config.yaml
n_layer: 11
d_model: 160
n_experts: 32
experts_per_token: 1
d_expert: 192
d_shared_expert: 0
activation: "swiglu"
moe_layers: [3, 4, 5, 6, 7, 8, 9, 10]
router_score: "softmax"
normalize_top_k: false
routed_scale: 1.0
balance_loss: 0.000245
balance_bias: true
init_std_router: 0.0286
lr_router: 0.00234
vocab_size: 2048
norm: "rmsnorm"
norm_eps: 1e-06
tie_embeddings: false
optimizer: "soap_variant"
lr: 0.011
beta1: 0.95
beta2: 0.99
batch_tokens: 131072
seq_len: 768
train_tokens: 526700000
steps: 4019
dataset: "wikipedia_en"
Below are experts of layer 5 (counted from 0) of a mixture-of-experts language model. Rows are named router (the router's row for the expert), gate (a neuron's input weights, with its number), up (a neuron's input weights, with its number), down (a neuron's output weights, with its number) and show model dimensions 0-159. Each number is 500 + 50 x the weight over its row's rms, rounded and kept within 0 to 999. Numbers have three digits each.
Before each expert's rows: a language model's description of what the expert responds to. This comes from a sample of Wikipedia text that the model never trained on.

# expert 18
Description: Mid-word letter pieces. Single-letter or short pieces inside words, above all n after le- in length or lens, plus son, er, it.
router:546586544492625563584477472548532455537511497470451532534505506413450444538500555517478519462496498495464510530586520389518536524590466384484455436434426484472433539540452358483498479566508488396536454534492492525480460433436571534436502484484406399517453458520560539443541436459579520395472522414548447475576471497456525460473491508523558512503524536483555585608534439520515512478498579515485530526448550525476471557482461504445436521638575520478538465571518577499524557479522498
gate0:507425493460525421464417391469481520520444526501548559429566467571533547551501448469553497471487483525469475509437490503534522527480489502491577409436438445466442494472564510508486484420403406550523444568490465468486551501538458512472516402408470444568423515529509497544498483447459561429442429491552480550514533416550489457407468561524492470464408499542504503484603511411532484425452514545473391427448469443534527573556502548485470580595355609461539498520457490536425464475522524
up0:435401540397483503478499477473405570498544509596507500609546544549462491462549463505378415511440456453398528517553474532551499501467496523438487524519518539533480452608596449528534578481575525534514527481505562530502542439552478502553536534467469491461456518592439540538450486510543514539580553519501469510392484530441455533527590584474427586474498454605522463498494469467483507510419452571512509540530519541541459502623511419470457582402502490510504483501602467471515532510367466
down0:503548534529510533492485550564449469510608551464453438542481455450428454588517670499441577573365551494560470610582568514486443472432479475512493503467470523449485447521407481558449506531505464432350582466476500533418541545489512444515434587528409493486508487454469502475521460456517505524522437480521530515472459484527473518513489492501471527493546444385606520539461459506514579474523477474497609535497481519513483530429463558446555586582409470490522489519417528523448484573545483

# expert 16
Description: Prepositions after verbs. Prepositions following past participles or verbs, such as by in "hacked by", with, to, in, on, into, under, through.
router:486503437629474658589566490462489457535443401482553563493399432531477467503448410476522513546487436470538496605502565557417533576521521506551481453494488450597474469541488572447513538503534533537504520498489512447473505515531475486459582526527510481533479533566514446507551490521471557492453501571475493516446518570508427488450536487533512509502554459501412382512547586499514548443504494394665432438503485541544545526558384442576454474458477493538463576455553517546517585488478513
gate0:534505465542472540445470465533496516490423453652443534489517475516471511453565411456487461578435427457587479431542521430574486533499463491531489493444483563382427505564452581414535527490616524505434583459456411458541566548515430478521528454574533555476532502502489441526585437526544484507479476528480455536625514553423512503473495413440515524575494522498412504506496514388497496467380464410531580484497517442462567531487531446493460535488590427518468496528454505490567482536424522
up0:471448486469543435549567508486634574499517517468492600512547456484526506503518564543520499438511588600485546614448560483456508596459555520468497528476565464565534481511459459355431456510473472530532443550480477491552519523410550519445501457469380485485524576514568608458438483507527445504426480481471461436461522533508446549508534431506450450508476396541415439477478469450514572539457469464513526466434484540499516547502528591547515561520509526507491502473519650483573617399490504
down0:494520506490452529502462462413424478483461527492416451459503508541376511523543420494392532475466470429522564497530471484546514502514519458568547548582551545402449515554451484435570576507439521510508496460439486528524551499607483560501523549525611545587534480499550435532477524555584506607493507480525556448527594480422617469522407509505481543591460559511460449479447430517473399506585482484471557569529487588499562467549557474529494503519493466473411544550533443557569513631500503

# expert 29
Description: Preposition of. Mostly the preposition of after nouns (state of, forces of, House of), plus from, between, many, more, and ic pieces.
router:461493484506511521552448536460513425542535475460515509470611530525515494517485424427552405513478584487459563501483440552536456452548528553507399521463509462462424437536449555541511567455541553521587508512458523551590430506550480457454592483486600479420567448555520461547535536563477488474387422490505431505534470452448498519398511572538430516495503476537461518491541610417470519502497434583568456445516540518500432519551336543480442458506452538559406412428447464470545539510511474
gate0:417493420600460496516648551503466447552502509535503523435390537547568488555478470384502514524527511497522469408513544474392475468481499533520520516537578485493409488574489456516453572426452496450583446548407516451529586530515506482507550476470519600600477465532550442525518504476492531383505522508579438479573529458431523517569517503478495556549498503540502457561518520513460507502589465469457461450520515468425507618413549554437571465589440519505481535518412399464543534456526489
up0:634614548481575559506528513392492492458430469512596482534491480487476533552458536503467515578494497538415580525511472400480562530516479450478539535497543584473497519558489536517492512510550447472558465514423566462479481531605484438499581505493372593492448484476508583531503550547444529495354575516425544423498503531498540589541490489432443478532474447529517403489532514560500473512468437441497459526576496540486503628486437443498491547481471464524530604424499465453438569433471474
down0:533522456508529499497501473599558570494544481432452460478403527492434552578486429486470509448413466616512519480480550542501485482375455519563521505484453489468522504382547446482490493488576527527394481513548514497524535456437513488519455609476549425508556522461440459387410434476524510506614590514442584520489504548534485529519553458502599479608538480498422550544502448549460483517482529487463561526532505536440519425432557469452603507572579584527572446492527541615491494482512534

# expert 9
Description: Single consonant pieces. Lone letters mid-word, especially g, s, m, d, after a prefix such as for- or in-: forged, frigate, increased.
router:463529512536485458549532548491444490563576471617552590498520463474596516564519545483456444463487602548468488490507503494516502397520487456487476491533507515515392479421523535521484456565532464480508566556579413604539442482504433531476522542436481503466504454453426512395548504568487451544484450542504682476451448414454485469570532618476487426467607483501554479477404603523547431488475486512532586481532439494514460552581484465445452492590516472472489432523541432463468508498532516
gate0:443532629445499548525551551545554496512391605545533472491482578541440401512434526517570523418530408454478482499407456535410549531496458460451514481461506525513428493509487518453552520494544443506516518509504555571535480570585465575459543509492528461494435515487452519522489470530504420522389473477508486551561539501487526542412469570466506504545616480460545527535471667476482506510425569515530500515570468522504553564440602466445455448465483557614432493512598536441508566481458452
up0:429433515491464459484511572505491436547492524481584533512520475581421444535518641529543396546493586568535452488424493508470524542546397534552368514513468564522482513581448499523585504400467485467525580466462542531559486505471476494562493510521529414451536502578466490518500559472414559522557552449480450546453496418556547495526512416456451463515483520477502568443489544543510494492504572573490456445538371363489576561449564461475468538563495542523546541431478475407519509537440458
down0:548504470429462463429571510506427427493472483530468528528543486506443431558466531469558478503477450486499475526497547432595505455456540502508479556500499535487480459489482581545562463505576575501423487519497435418455480460569469499485472499571434483466510431454466617479511443477469449533544420579531393382467529407448455535416479542539516430564560486530481576537506458407413537505509454475539466389444539507484520548528478449567583513346608474539504573482471526503453543421406513